Below are experts of layer 7 (counted from 0) of a mixture-of-experts language model. Rows are named router (the router's row for the expert), gate (a neuron's input weights, with its number), up (a neuron's input weights, with its number) and show model dimensions 512-639. Each number is 500 + 40 x the weight over its row's rms, rounded and kept within 0 to 999. Numbers have three digits each.
Before each expert's rows: a language model's description of what the expert responds to. This comes from a sample of Wikipedia text that the model never trained on.

# expert 28
Description: Sentence-final periods. Full stops ending sentences, often before a line break or heading, plus line breaks, ")." and conjunctions like but, However.
router:508488482497495521527519501468552453492484577514467464477557372516548590485475534481468509442489510529457499544420454530535501558505536499538487460464464583573483558558527477508507433447500508421530467449480502438476519460570471519561557468528506470557494472462488503558474487525580531445496488528474528485492510525546537467503528432565483486504529503469416439526457448471535490514525
gate0:449464494531503434530510539474518558489516505471509506433520491491455517473517468481544445487444574564405520477457463515565474470497465463439468494531489480551497497411525437504545459482547494551406434485506531535548433514540476572421504422498495387488481573492472531502540484472496477523513495529567444470481500553527470485491491460492511546468527511481509428459488556521506477431532
up0:515471534470482426559459536437524486478491445385479514535474516528508452471528520496520493515486447461404455479488489520452492519533519505464489468604456536505558457488493524492568483481531511504559533542571542490442554505528471524451465512493540474521474541482488482496486584532547467553480483620468475484475494587536528463479451459497495547417581490440497468466412517473555527498519
gate1:541513499518514471551496533493537491477516501504467503485532530426508504440505469528504571499435516486501444560501496518471476480486495533477461517486432462531522513524443477478511509463500523596522524458524516587579515497538483556517417539537482433547397543509574463573504502470499524495463487434462448526564588463548522500531492475561515400429539540472511455453485469469505482521540
up1:581427532569562503485537497498508463477431512537411512482484534473506556465433497448496484476538545529389478492497506495474462588493487522447432493495464458484571555483461505480531448491594509475471486503511553589566413474503457469522517520599507581478587497470492527521475490520543523487512453487492467459491575489540449504641520460564546531524478503430555503532527478463495551510520
gate2:555500396502475530551497494549521508452449496542446491503503534557511490461472473486496487494521475468519496491529451569466457486494462487499535525511480502491502445527520477506479563468491507482482491498511518389482422465496451473425453538426521520559554457519474523566523545401435404474517476525497409462469424594518492515549529392514507466547538405471501467521390467448480510510512
up2:558470435562480514563570426461515463468461490505388474520502524524521478443466508463504485466560469483552516561501524546474448507491504498436511549498495488562488500467516484518464524511531507534481483497517546402499435473514526482475487557516476462596555421487501598503477467462463453529471475440532464500440457586561526490520541465511526463490556476529531439499394479475492501491523
gate3:498489455513469460485513534491499547516474512515519565518541481516535451452561572461562500483499484518532436516455535489504378508576532479465514477570530578482525514447483536504547505432522527455504477494482422457512545490511510558522484533541482504540475505509555475484521506525567540471508489516501499505506481446474530501517448524527455498490528526501478442539516556533525487501548
up3:563459505520481437504429520463478568525441461504523514486485520547540485481511463459566551562536457515535519483492542546413463524545527507518493532477552571551568538581522443406549490458488470470469559440497435501581499497459505541509536457546419462536531542520485483468532474540530472560463532502502475485525493523478504525501486477501547594508581495437479509505490458486576504523481
gate4:461452456456488489525493505552526515514551517535512521521512481476461533459505499443554515463507547493464523452524535518489517508453540494504558459556569486546609452510467526526565499437529432451474532547483457497471475510553478504536435495511531498561510487521476485564491496469473557483511422503495538486421580378499455540473563490473524571474498539478637474470480509414485535437513
up4:469461499549488495518509541479510552467424454464502460455540529517546468490511547554491516484498470516505511428515527514502511562594533435520571533411493457479485442483587503513463565544485523460445456561462550486540488502490476526567573537504535563448566485514518536531473486506563494582463453514519447453485454518404511531512472503516528470513466495539425597530488444467428473554473
gate5:503523471447494567460517446531468513438496513523453551423484511549493509509525579516500551485507471499553450449460454494543564519489454479521516482481533529471552549434605511468533528488490511502429458632458548434503513446514388522516473503528488499514453441498504495503485475548535491496536522556488528452480529480472566472481430553508538463601521463525507519560524501484418474489486
up5:478538463472414553464529457506475567439495462475466486458420505447519528495557531505487532483530518477517476492535460509509503533516451461500526540499479459462558523528549446488622524504470522496486569645476535484500526482479422487578530519519417514515462503546512492539522512544503452467549475522485544507523444488482484438449500514498525532567482468466447506493614463503491511484463
gate6:510503550516475509564462475473528483487520557455489493562479496510541546534529458494487471532504536484492445433475478500511525501488568479538463531468457600472499518562477502491510494555538555483472487413433507470475471462433506455506553459537492464500570489492543563488498523541469487476579503565531525523484459484562463469510457516496554458496476468504536436479470492489460504552481
up6:482531449550523503516494592530470489449518535496502506506504484565533561520417478462472612527461511513524500523467475550580521590471543525572563526425405584532495482529527475522512498472520569494469513534533481500494441488472540527463509425476488503543476551496595504476552476529571473550488533512485477501487488586494468497527455486453540480527517493487457554530461495551508467481554
gate7:532535444474494481501493530439508478454457461505466444487496455497462543493445516526430537479471476507518513516498542516510510517507504487468494462438492560435593489503426462505470496472469496457472540493590440540491476493482512457463564438478427543471486461503508493594487450471478513503453463564541458488498463508550502535513451503446490484575473455400504500495462462472479499521551
up7:520514435484429495509531521497527454456453389523436534463484486452462523530487571485501530497496498548535479508484529531437563536581507429441463524442432527444566482468470474545504499466510491449465524490470430504522510456514514460486549455439441484488465544474508526470502535475524486478470517544539472508534496459582518497547450463488478415530493473464540512509416462550463532535531
gate8:537471461459491512570521457615569494401491483494507483470517488567503519499523538453501544496478503552480554561435450478539414537511501492510495534501512503428474436461437486538523551542475481504408426444505475513547426460496483445530541462518515539505458493430499511534434449493529527526481415523441437566524475479542442522537493537592542466523530533525488526457455535434579535478512
up8:543504486463490548557485485524521465469454454490446465508550481563577522563497559461494503498480500542451494483456413512517492427503516527515520550472495469457490513453437488491486482570474518494411448432518489517541466472507471491442511501565587536550478494491491484497505494491531435487483486464446469486497523538558484493485520513568604429508573466498435463431491544469561568461445
gate9:436509504551502533536414524479549601467476550582490485455525507540495486489545514498513466471470556458496439594455502489541506387541534512442500476477435533567496533487506492520482491456460487527544530449457517520600405507472479444493469561491532515539510497495572524469544463445451444532479431433594514458532578517512466508445531511534505525480480535478487497509526568401548497499492
up9:538469581549490525513580470500409512504545527540530524495499504519509470470519531512413519543525509466518532439535490570480509535512523415520491540472471507459521464542489524444518498576513490501435498534589509511525507525503513513491471496505464470576520463470529511545518589568500513520519483504458485580445454507472513534547455582459535447499503456506456576457533465537535491533463
gate10:523506506489527463499449533428398546390432504479522546469467514482524475455431558492468501540488544472477498477527505520501445525499529427527529514548540533576493547418542513547454526482497552451499487505522479505460507541503513524489507505477510530509452505455522509461506533542514471572529567504494470493497501543477545499416470480508556535537551469556457475446522550543497496498462
up10:462582521445579450556567505471484441500489463457450514517470493483454467461451479461480504455395505511449501533528515473519524518484582521475456463474517484543514563444518484487519435506404411473497579546541456543479538526510560538458481488443513490443445560565509485546522479496512500551516553502499484514493526474518468517497460505441461493570475555450483503540547481458524522466511
gate11:514537472439482580565419487465425442511509561473499504499532487583551473502490480470473470496528446490481551441459512502486499541576540486493486538587502539479526537482509502500521486524539487449489483495506473478488481464518466550525516493535571530499552453487516491550452476501482497459522526499475479457467549504483519502537442483553502454560526500521474480498506531564472463476545
up11:531513451506481571544534564417444465452541520473485507514535468590567495474490533513504524495508450512494534493502440506533443522488513563458495519530523523457559546471486493533497503495580474431481472525500543469437478521515406435481489418543481515550541504464609481518485524519460479482566461446537449469402522516534503544557497478461508464524458469458430462514490453491502506549540
gate12:514546538561501484461501482543481531499440469521503516533427516465513513507504476545515475490417541538484519446473529506486491591536551438491498463515503591509522493525558524483541518478548484487473514540515536581474511526460456499497510556557522468456553529546493513492515440590465533493484467565455454512468514542559447479490546554477508578451519535482498470558480417477474484475520
up12:515532585478453546561519501459528540572557486450551476492444473507497469515507475530527488540599459481475550506507515538532502461458487484488492482463458490469536551498443508484484505498495516499505501533436479588527484479524474503557593507516498459496427501578444429465493403472445504500441491556513496526391512498626461474519527512455558445540512495489470432528400502549494506506506
gate13:522476523572508553496499502575548529480484604490543577486515515473586561509579521519414555491450478436500516481493501508504491521442562515512543520480513524439509570532574474442496447473434567484515528541576544521545528468497401440476495572542451515507414456521515530444483483495572566517527526512536557537459438486483497481526423455556474516492479528471450492480422506461542503494524
up13:534533595492605506544518439503564501473489604462492508486443494492493523480530449496462558422476457506487409462473543523475466528417462510484502507500522442440505571557478449513559441461553467494517508573526554565504503522519500530476446501504428593554511477564569519553425459491462495455531539547506510443482523497477493466490479476473499465486501420452497488486522560465521445528479
gate14:504507434470509472505465406540548513454437386517543519485526511538560444522467488623508501480416454455533491466554528489520576451562527535625486482483522489520567496455513470446477533490465451553490494470533517494535490493536508445452461416472534583473451554515538496500524440490498464515501537491526450570498516431473517470608501574478502465511555567537553491470477533498472514518509
up14:386546451502537487481494501488544523501534454440518491455484453502448503523491538487497502487441431554477499491490513465479524480486508487516491452482594544536494529486568486524511457532467508504442478508515522486479455534463499479480530428469499572465489542508564533516512494497555456522462531564501475500495516431527552519570453456412487500642507476472441474497462521512539529491555
gate15:508474470501443497478545476540546546447429560495542545535475513458530505564508547496468522558495490516462546540502488486492444552518514522546584511444460475459505547552516429480446473426464533493571487505463538474532445452574440547527575568566563465524479474499544481464544526500480480537426551506560443541492535481450512474505579464509536478499521473426492531533426465474494458580482
up15:516492526503475506463531447570509551540477570483495521507476493439531470470503550483486494546500523548451473484441529481497469485528559510530533471483446591518441455586565474520506419440462531474575523455492502428550498493529509535489570466485531450494498517524488406448534558528564534490437577543569523454469529498482512423482470477528539592504518505499426514556429448543543482555512
gate16:490425459428482555534499479559515503518514442525508563474493550506523481543533430578462537519471530475518401509547503505519572477551583465492533483525467582512540460464437490476428497500489501502460521440531495519457516516554518504473416488493480516524510538514480470512495460425538479573502507451520449452476499464565525458494554551463471500513551572500477484472563480595511541493500
up16:472532440507477619562513561418497509544476463438511526510461463476492472471557426547530481514444443606509466505506551454511571484601526529493464477518506535537506503487446478537510502449432459475493528468524496501437520472580489511551464552511409518470528585553506480524418421542511538523479498484562485460502542484599483471518518507499414591522487568475446521483529479524504539484545

# expert 30
Description: Table separators, sentence ends. Pipe separators between cells in wiki tables and lists, plus sentence-ending periods, colons, dashes and list numbers like 3., 5.
router:501471512512526536539452529511548431435530523521510538500549472462499553476509547463510531570521548510425482507488427553581461547565540456494509436447471594528466589538474491530448464504524520474495483458569458589501461386504490581541477472489493507516506544408568484559505436488458463547374486470520469521481500426564554488561486558523536476502548528442461542519454499535467438527577
gate1:556434491490496425459474433524430496455471511569392533530497481521452544526456444559509459491448648488434521488494535539495467585516436500484514519506519502533540524512575497453550516434566405504550454471576460531471471506442517486391528531445519476485491476531482513519539483505472469569477517465550433519471502483446478455538547543563535474501499499560479494496475554523493488488490
up1:440525559511490452499564499484564465451575530537470485474505448517460513491504464485466500431494491527434541517490588518487497540509462582492521465507515548453538492487541505553503537417536478467502498516539544476479555566496482528451524395412513505460479483589566557499548567484488445508507506494407564524426518509514468481523541477438561523498510465499558471527451482503480564522479
gate2:522449526488526487497507504451452495505576505439515541512537519518511460361469476551496544498510510456519443450471456548468478465492496457509520537528496490547511519503529532434537523486543442526542466494566547477457439518488561495480468454390544514515425419495507468505451495472572480450452510500472451507482587520486514453450502493479503508498496498522580514513468500515508542483442
up2:490513432469487494544536507466436477572482498494593531534505539464467488431475462510541524605500504485563427459493481457506501453450462483479510441564482532502480510501473579531557516505489470504550470478492439457457512509505598534540435532450496431450477459462506450563450542461534504407447497531526494526486494510473494447530554462528468549445538535523568504490518535522570548508506
gate3:416474491495456482554454486444498587526446501506563470463577504475559498519577536544440521472481470480493521516460499536497419527494525482533490475467559475506557529508502522497508508553423480501528514523502554503499562520564509556484508478445478481481493571522471470469469497468563482572461464573494565508507455526529532434469560474491459582476532461519464478429498436520490478449491
up3:460534452539454446496507497530492453535566480538447492400503489519507576508510454514450468486499411559519532449536468520465428520468484536521562512485544466537490487507454503538551472550427462562463505563536550524600476478579531493492581495436490491531491490542475440483523420489523528545515502548541552466419577542479538553584471434493469520538525496486554546437521413466471506518515
gate4:533504447489542447553480481471475519426458531501490511493505454540476518430531582504495494481587457567533492519517519458522507437451457437521490468456473466465552434488476475521484571541564563531491512512531541505489594496520452496582521504507529522515544488546572552555484532549487548509554473514524536460484493542535613506528529498423532502583503530455518468502500552563471519406497
up4:532467582532461484529491444478449518478539523507512566487564560503509551538379477525584549551417579509440483529501569546479454613495444617487529518425474549522511508505497519473516512471444603525556513523466522428496507504511518440482518481501457500539478543524512559518591504454493586481468519612494504574478524466466519496493505461504469568476525489457458511510487493459510444580511
gate5:486535459610482561439503508439612494408532508578618441447527487488510502532487522539447554491494434477511593498513492515582456557537541478482467521466524487491546534501502500592531532523487493473516569572519590491499489489475403522501523545523515510482493522454454532425504506530489506534564508487470511465447493588507578458484551395494428482532483415498427521582519514457409458577497
up5:484527536550474492491535492367544560382482531459611397517507440528529459503513514508462580447459494530423531497491539523510401542513527463553515530576555484567511537470550564536525504494495543510531558575588560424527457539453469499502549445442453510477469494498458562452535453538550550428520513507472502489444449577533572483488487440494558522486476429493465513497481505418519489514499
gate6:466554501542531515553592493446524482548463422530534432562480449432547566549485499503501511541445459556510542495466518513577498509484465458561451544456497506470500536511539512551512452525550496470476482471525533502459527481514484449463472513530487498485498552454473453514555467518493475474498580558506502476444504536500483506503542471512444477536458547491464495608469502504493460504451
up6:588577523479541518527503530451447506466490443521529379489566514530490555542521535471511556493490452486541542451449433544507492417529484454493466528548466482468498428444464512471502516524472522499478464515564512441487534499529405470505481510493437475427461541505548473520506464502507526464534463539532528435535513552506515527419490466487489537498471521535485486498532479499495521509473
gate7:474519527495482472433569477526502504585430503528588534521487543432492544465474462523477573541499442473507547521517497552479582513440543529573553544470561556537504491511457469538572467453432496476549521525578417492542468573530535542471521410497444555522470480485441461486528487588500492503505551515590473501497455535447550497568492505480470525479447451500510473475498500445509509505471
up7:458477500532481413474516537528519566480512523515524555500520521485447510465483493520455531490522518505533475540486456528548545525554497496476494515470517468532514537502490471499543560534472539477471530534534443471495517548532518526513512441497592537449490523452514510495504546561449456548500607491571468519442443531521501480616419517494430530508476498466526485533498492501464544516474
gate8:496517444426482416556421472543446459484541489468468526472515510476503482439499533417496574462474493556516552478563480543495380489546473513508475524451540551540474529443516502546530465484500484490549457446497454531502538513505461520482497509477494591516470448469481542469520457507510473542473536521474474497386477511466493456487486528486533543469460551494534485502442486470516552568507
up8:529453537458495485552444508552577483454489431410501544512523534497486476479448504445540549490514534489463426534522487527456487563492497460471519491537559540586456474457516491562498505555486516516509502473544417557527581468472532589449489463498478507513481485495526540508517423458532526522488589439505467521400543471486551457527461526430492569490437554473494604465517541501536566561529
gate9:512439547473476470478563478489525474492475529518507521439546550524477457475485461534419626455528404570492517475485478490449467545570550479495460515479558538516503522599539515505504465515489592488468485526550469529559494510544433471495548541553564536511527547509399488526515513525465499550489467508507499504519527494529574436540521459483517461518493496510506433539483419409452489528479
up9:473490534562509477487539582504516439515446507517463505464560559454466457475482462480442514452507458528484583479490424458443471482570553487491480482497513532506536479490499504479491420524462602515475490542552530475525508578509459520506578524527563571452529578490466507485539524549475499500498513521515482495473517554480525446486535426447448515461493525531533467493508512531421548535481
gate10:456528487500548538449538468471485608481503488562481528444546437464452543498464519455472484528435467465517592512420504511493459443487493455485461486477515491519499495511479527444478471506503517457517503565521501496455481458578482464580503483461530518512505439510535501632479550513542514518477460562484524601489483461463561487424481479493467498508493417492530513506523477492482516415525
up10:512459514530532512485531528443452529505507551494492524539547481423516452436673491549553467532519523509523533526513547510517457495492467526470489495527491450521523528490535521544537487434516535388538511506498505458480463496546528478469553468541420612504491449546486495463505580499560583509580486518560452542480525528399515413478538462521496468515510525518556489472439576530535486482490
gate11:488484533452524461468568543573438539505486509559434497452502531494449498541541491472519474461549432436464523487515597503490445513529504463473484539487496486531511599434469450485479506508513551457450499501514519494445573546506531537536564478428510538466541437571530556442472513469501462440542530520440513459431517517487480510483464478527499482554512567467560501414484491483449536515483
up11:511504524544510464408513469483514484490468526463521539542477523427528433494519438513534519490445528507529512496487459512479571591463525580508521551472557550556472461524559533554569504555527493474513531496458502477466445493549476539452513396542439504573545528520423503455555534469473585503428496543505471581451550575504537450499496510475464462438511411506481513485519500517544501475490
gate12:503518487505482506497538483516526436526508517484548507479425540527467474526479453516539437541496480532533592529519610485574498498463608448485493444527501518592507509512491505601560585473531577465526509426517448493481459480507434501447492478496522525518431475534490528496487490466487535425533384526432477585473572538432570488528509458534529452527494477506472499484507534559559557479491
up12:502438564423512449499531469460526485469482488459448545508507534548486442439486465536530448465500518464512516499456488496566439523434498522497527538616472489494457478439572563460486484490520519509495550502469462549533505548477537477527531442521541507553543516600492508436429482513528503435518529561476473473474569514517510521495449476451580497522512473515518467543524543487513495419479
gate13:454494498552547560499480501463613492552548522471529488528554516507486529476541500539447490594466447403519485464489490559524512459493458478540482534542506480580572488497432554535596531536497480446446475501505474497530501522510524442428417514491429507443446501503488477549552489529485415527484527508522507571491456476484495445577498509581456463502483498477525495539428571518539466541499
up13:496463503493498480542539531521455529539538452492470514612469418482495471437493467543500506514479511542519494507462514517455509476502490518561574476489477480534564513500541476447518485463453490512481613515475522490504502550459575467531473458471538527501475442540471523467452492437539500494464505520509470493491474533519534496514428527399558479489460487554497478472440466486522462471492
gate14:461511540523574472469472537499488467473554586471475528505571499456515465514443523489496515461482511481516533467494456465398594486499435499453475531482518510527491564522521487581546464467526531467485477522557564477500488525540524420435399545460474558499563467552492522450541555524531456457476521584481464534425439427455495475499502483543517468471512474492496503472493584563512521501486
up14:496505563503509445508509495478560508506439515479478495556455514500491456499588543513514500448478445528462527540537498462491534506546512456498465533514467510576531467485553518535591489447533439457502536509520501509490506528497451519477473437561430466458457499524530499506558548461553467457445500501570489561446507453455519417553563471511479475453558536480516505483470615527453546545465
gate15:461453588559559448475504529502542450453518485533458518468550511523491438495514467501458511510475502495562477517456546530514431501541523528458533513505547534570448530442592500503497502383481467503517526516490570516460521504538500552441507498472483516543445528505482437492569462512484511508563504504415556521407567469467545524456483499528475567469473513435514524609485516454510533536501
up15:495449598521521503486472515482540441492450510505495554518549566553508480573452503528460568517453469549521455520509448479481504537474510477490522494532495530530439550478513553469479503403450467559507529567535489563449543523504490606455525495454458493498432519549515460420545476526503552505429559559435536544481598522515515549497500544452495527523492532485503569496559505489509490577528
gate16:476519523511512462533450517491534469464469425469494442433497465465494461428507521479475538529513455549479454458539577424456468553500525513508525462419467514417539488506461523502542577537500602502452504464429549478470515548486450496566513534497517546478486527536462421472501522459474547560467481525481465521484486551484502554544476492455500464569447458505490472523553584490477479556449
up16:479498505422489510547505544525513506424469462502591518513481483536547484472492497514498509581559406488553463390517561456575441576546535528437431496493543498452564451528546545499501597501481551551533503440502517473492478518466483508570534464507490550532483522557426474515461497499516512560440415552463535442558434515519483517496454498511464495577541475521482518480527561486435568478531
gate17:488525531576489583561495529444494549487474494542501473482445489564466467530463462478449526454478496508471485425502422466571423540469519540470503470495439571475592531547504540527452512543476508491479532459486563485460501528511459453499516521499415440506557407545522536497492559484467486433565530558471503565440498480472499457423436502436518461571420489493442396541481461464510408470529
up17:492498529612500561505478549561508578472460486482456528527515452523516497493515502480445573501502465506487551477522441496541410598537473450475527486553489610487519478536523468559515486444453435526477549575454515455503494474522494503502533514597459493511519544548470484439506503545518562461518617550480523508461542475464493526486503489443433491545487482517452445573520526505605455506589

# expert 23
Description: List bullets and sports verbs. Line-opening hyphens in bulleted lists and table pipes in sports tables, plus verbs like played, competed, defeated, finished.
router:582440504526536540582460469536561508417487527511449517501558484482511527457520535483496532487453517512383468473488455552508490548532467450551499470516491523456525607471451427518554502532496528452476473476551468547489459422558513501468485503526480463517501474465505444533498502549523475554448527506481461562472502502531502517571513543552574498544539536480448524491436486485487462548576
gate0:493486504451519499482523472515464553492522426553502513486467451491430466503438494550547492505495506532418420425507509495566593521524522470500484542540477553501483525552536506493588569490507465503522483492523526550432509532472565557540480523531545447535480589577564521524454602517547535506509491470463458512485524495475524524541544485484506545462458506476493543526545522526439516488503
up0:483535484464473544488465418467511557490494522515527484474448462490461512480490470495492482508535552478445503463489527448509534527530530461490492493507463566513531514524510434484550554494476514513473477518488458573523514548468521460547453537533529442543496520593533488530452525459521535520500417437486492559529490453491481549545498539494477533463531512460500490498535485562475494469479
gate1:508488458527485537453485428476578521515594594532497473504526483548538456499530483537440547500493465502535486511430588526532496484471562461504550543586526468447530477458512479548565516545452520438511470517494435409534490400486504448509479580539553448485537508493493526570506523498496543474529521466531483497435473462525488486514499486522489476490532455478364513461518471547426454427510
up1:495465509517535495497473536485525510540548603495522547519543538530484431483506486487434524469489509458488399570464499507589535462458519423529558537540495493462519479492519521570513476474475503541518464515577457488579516422529467486493510557453448444456479503504515453541481511480621544452510555514467441501506517491546476496467497494466541491498605491500498593500495538525492505514558
gate2:544479473508604472531515538590483494520470511469461517552525480563480477424538468471518420596461517475554512531452473569521481518490611560478566504499453458511520615548504494469509471446490529516450577469475407502525471505501481494505548525515421470522567481516523522496449474469459475454459477457491590477519487442527525548514533501455514495491532424547494508379510429491559544543557
up2:533455472537476496503497563522468521568532542511543469549507482547415574482514381468453450575474501434565473513430487538557444520462510541556498533544545492503558532508503493497577484510504508496487582516582483418540467546547488511483499497526429450508523512497460452488475462465438565455474519508562558434414535528563476550520466490517505495440467392537452498436511496551537544547499
gate3:505617463465511515491504516441496496536460488506505477528526469525504514385475523577562488488429490494512530475413502619477521490563443518599461508530489468521510542457500474456463436562501441447513474514543375499588420510503482514451409472454474506568439536467458506435559452476432585526398603462519533468483511482499496512465505493493550483470563482471470474469476479519577485472510
up3:552589497450579502473507552490487506472445547495508472477470424551551500443404567509558431499453425566414542474468503571504586466512429579567454502551495466557478528467438494542452482510474442499486458428593525525474431469519507500454409458506495510516469516444528539512501473456444491496472512514545535462511478471548457453508524530508493473457552543562542531466478408453583532535548
gate4:609491574488418453473485489492545511511537532447575446436522552488522521437440448534534542492503502485460524439433457486479477534391510506498485558530536500474508510490499541516549510497503521482542462432497585457488486559486538505453428499508505476469540462538467482487526445464480435486470514555507507560474423490578461522459426452469553595579426443467543448514470504579453534459464
up4:471517532494556527464524487522428448529529558551532411451599578445585453452427555463539520553504474500501534474516528493494495492553516486582447470479470492517467470444537456485449456450463443475526497488517498508480452450507425528511512547487421515485419507476497449497545409487476566543542528478531480537512414495451505555438467495476481507445490501581432503511518497495560535492532
gate5:552501465512527515507530591490583440533479470507537544462553517552417500445515523513491517520529541478474564561536497490451515500462553423523450558509562484530577499513528527511560459500506572509451547513509551473500446521458546553494530482494571460490486481476437505507524465499471485532398463512493496537436487464443501434495512527578492523488510488522482425476494505495549439470469
up5:584484519516460540552525588422554491446428497470473508452538476512512482437589537437485503487521440535523594590509537561431450459509528519541468507510518464533527490505473517439516454509506495435463532548477548485465429569531524498500548439455510483503478502442455454460513525511497507544486487512547523559459463488446533556500505457514504440526476407481469476477519490476486450500491
gate6:485500492514501498503492566485476460475426502548487505501488569418499503498461498531556445509487507510467499434477496499461496591490549458528516570562517492520432582424493480534460499451513589510545534479556473525439541499505465515461503485505501558548511511401488531446547446476468514488529526527479463538505451467519529458470466488444554514463439543534420526510501515485534523494466
up6:469533505511505474551486545540494490475425486511575481516498533454503499510543557596526479513552473518474542496517549419551489573383572394497485576565452504485560575465430495555518527520462522534522531446499491522479512454472424515539484458498537442565476440462545493550524450504455488488568495532486513485402453569509475511582484494536475515565472505499463501515586549508521500415504
gate7:561509413466505497466428519406495514443446445476513547499460426469541512405530493491500456494500527461461513479476429427531541567508445463513487554556522479423530526487448527494505473514525660539489507449550518593478551562504481515577482491453488510486424524458566436571494567468532468497506444450531512484515497510471518507519466548466529525496555418499511454527513519502522524490516
up7:487538541527473515460580483460481517514488548543506446504567461443510540482525454502450464482475508437460560508499523447553516556456445471481496491579491429477481517516561469508572469532554580496436620495478478522503507525523465479504507466503540515495473492492509465486502517508539458422470550547455496508473548457477481488427457554493551487475575479516458415525467468478449497492398
gate8:525435495433551486529531541571486483508514573541522484452560550577468526444567498490544529557483486463523491509496477440509524543488516460492470539539509475440472527510527533484530488463512510517433484532522513466494581440565489527516470496463507538546412536383543484466434383516501501530463495453539500472507457507498543476556514523531510528495491521447469497498510449422478496509498
up8:515447528515539541540518562594547493513481567571522507434508441512452504498574568404530507549523453468479463461471512432481478488478491440514510488570436447426525468458506460527530438469495529532483453542479564552492566483497485512531489500434482492528437474465476512495547374451537494483567524487508481502540470491549538512525485545576521522533428466555515520491481507471487494509516
gate9:516467544527518567545512511476539580529497550542557528453448502484501508528552500557472560553545504507494574501520534517468454537444550511506534535523442572514604534536508492515473523485457503467480546527495471576576496500525522504493543467525504497458448491434516504471436490424574565555533511473475527480437461481485573484472466514548463516449477509504572477468410546527423469498501
up9:530458497482484482591525511529487594547505524506533475468470541447476471453530496519504494493505466489504543493507523547443490580417504456479478477544480553509590545486411562470500451577551502494489498456487445542511462472555525491493522478585449474431530446482503524520477430515457576551535528534449537479400503483539564554465510488512477444582416542454490502476433536462530509529562
gate10:539474548511482537441498546486546590517497458459526565488512560505501535477552512518516442462567495452506454433475488511480574431528531516500505484447461498537505528528505465490486498529459562489584496486508515512559450462498508538468434509512505452482514512429482536540492503464479545561513472492545586518525508449472560434526548473540460561498415535464467511518490480484495530430507
up10:539535487526498531513483505527509578471489524512487526518433607577547519508519501562521532475503488465484533436461521471484560379507504491524515508479432601509566493546493492448542506415453558461509489498467490490481504440426516535504442548488537531502570509459421528512492494468483543571503503474477569508521406490485491489502541516457463470503468492522445518546475472521489444464501
gate11:513419466521515484464577491528518508490497484484509495450517526502474495478505533452445520504516394545540590516536475515484503506514525384572494541513459461535511525417529561487485509533553503492512481524455443528520565509525499537515462457554574511454495593501468461492520444413552520507499468485606516427481534529516532509580474516430528458576492471482490437528484481464465454549431
up11:583486456529512509453501528524530528543491450478514476501464545511488506482533532446541512436520401552546607513536549547548428575502523422505519458552503454513539608428494508454500588512588536487529454532481467524485540470532496497498467526574538470523470510448518540516566399467499558511511506423561485524508482456515526507582465483462511497519461454501469513428517571503523511542484
gate12:468523576460535529439463454486530450448463479489496524451500497463509574539427423470489548505428476540464538486432535534453439552487542509527473540554481457505446484429539537523526435525525601503531434495487540522459499534476451542487493507398490529476557481437555507497486562582451480494464590519464453478453531526504550462498586504537535529490541504528501499513465480526436507535450
up12:512421606496537579477475465482568471415446495498547502506439478498480539535484463474544527437525500514517564454476475469461495555442546473464449478534553470566541531468549509532497453574546558531538449510473538508510493494510485526448444538494525524483541442431540473509527484532466484469504567499385522512422512469492501525463516479508510480463456481535480568586477491590478558494448
gate13:538420483584492554549521507457497476519482482554530507506492482530512487484504473516501560452539583434430506520463480449485474543468506487408480538498492512481488492474540579588496463511520519480437522478493497550524480407500536584461481472509483422492465465444502478554575500514535495505482504458497514538427503467538501512491443461470509518459491458466518500508551454477490484523551
up13:535484498525497556533528559565513518482478484458525496501579477478519505549451486480547464563542501536488549533462456491529458486492511461438452557460452514483570554543504580531525493509598539493474486404499479489503538440461493511493499410521560465547495527456572470519416486481493509498497519544504551483444513484515517533474461500572534446481474530512507510466486502476510465468537
gate14:541486566453553555523441424472503569399502478478484492504515489583569521415494501502505543477509447431569519491429494469516510416472485471505489553521430446474423484564517533513485456526458439532464559541459466525521555451575538487459614438508504578463453532560449394503502477463521481497511522499469507481482517485476545519456460486478527493478497504528566484464532510500450536510487
up14:526505536485493529477432421471507496499502552481495524545463594534537498493604539522462492482509546394487491525446521470599469500563508523505473498506465497517438444566523530476467455504459508507459493589512454501465479469508476420530552483496497572495466435492452462484577553429564445562494523584486546523560495535469493484443516516444602524410591440559476502488521531496514520586512
gate15:506436511484493601505521490528519562500464472594463515496500577473520540492497494473549574567542483501466484511497510515473546446554495477509493513452416545497504439497486488573509502496469558525488457483495484504454552481499523487545512453574531607479562438511501532562516510508550560541490532509532479540424522489510468515526493478551498529481484566451479554497521482383532440424515
up15:439521515499515615475530497560562477477566470516539539443554517474492542527495489508462478549481487583480494478588563526502546535503448524553443526469462472514464463453498491552498497583531470521459481471520531548509529463432501506486503523488466577410450470494532600525501482531514490470476488481507397555488531500484472449551531525515456570474442516487454492515546496456517496520525
gate16:519572452535482510456409503513477452538498472458550504571518581506543506520441574545387483548546476550532483571471472571534486569503587508469449506577495454528556458502468543503500525442493426436531455459560508477481463491582446492518502566517480458536448533506512439469481481466539521529445513533570459516487486544530479485558489502529459482511473487543559483510504577492511464543508
up16:547553463475483522493485591472547522474517495534505526494529582506457493459397509549443529491537461519476500534502479525491556489509461496399482509573474465509537517517448432519450538519482426488525524481533480448509506507594478507594492532502545424413422519533515427485474530503507504524424490588540558455486460496518509521552465520438496539499480474536597468541515536525485513490476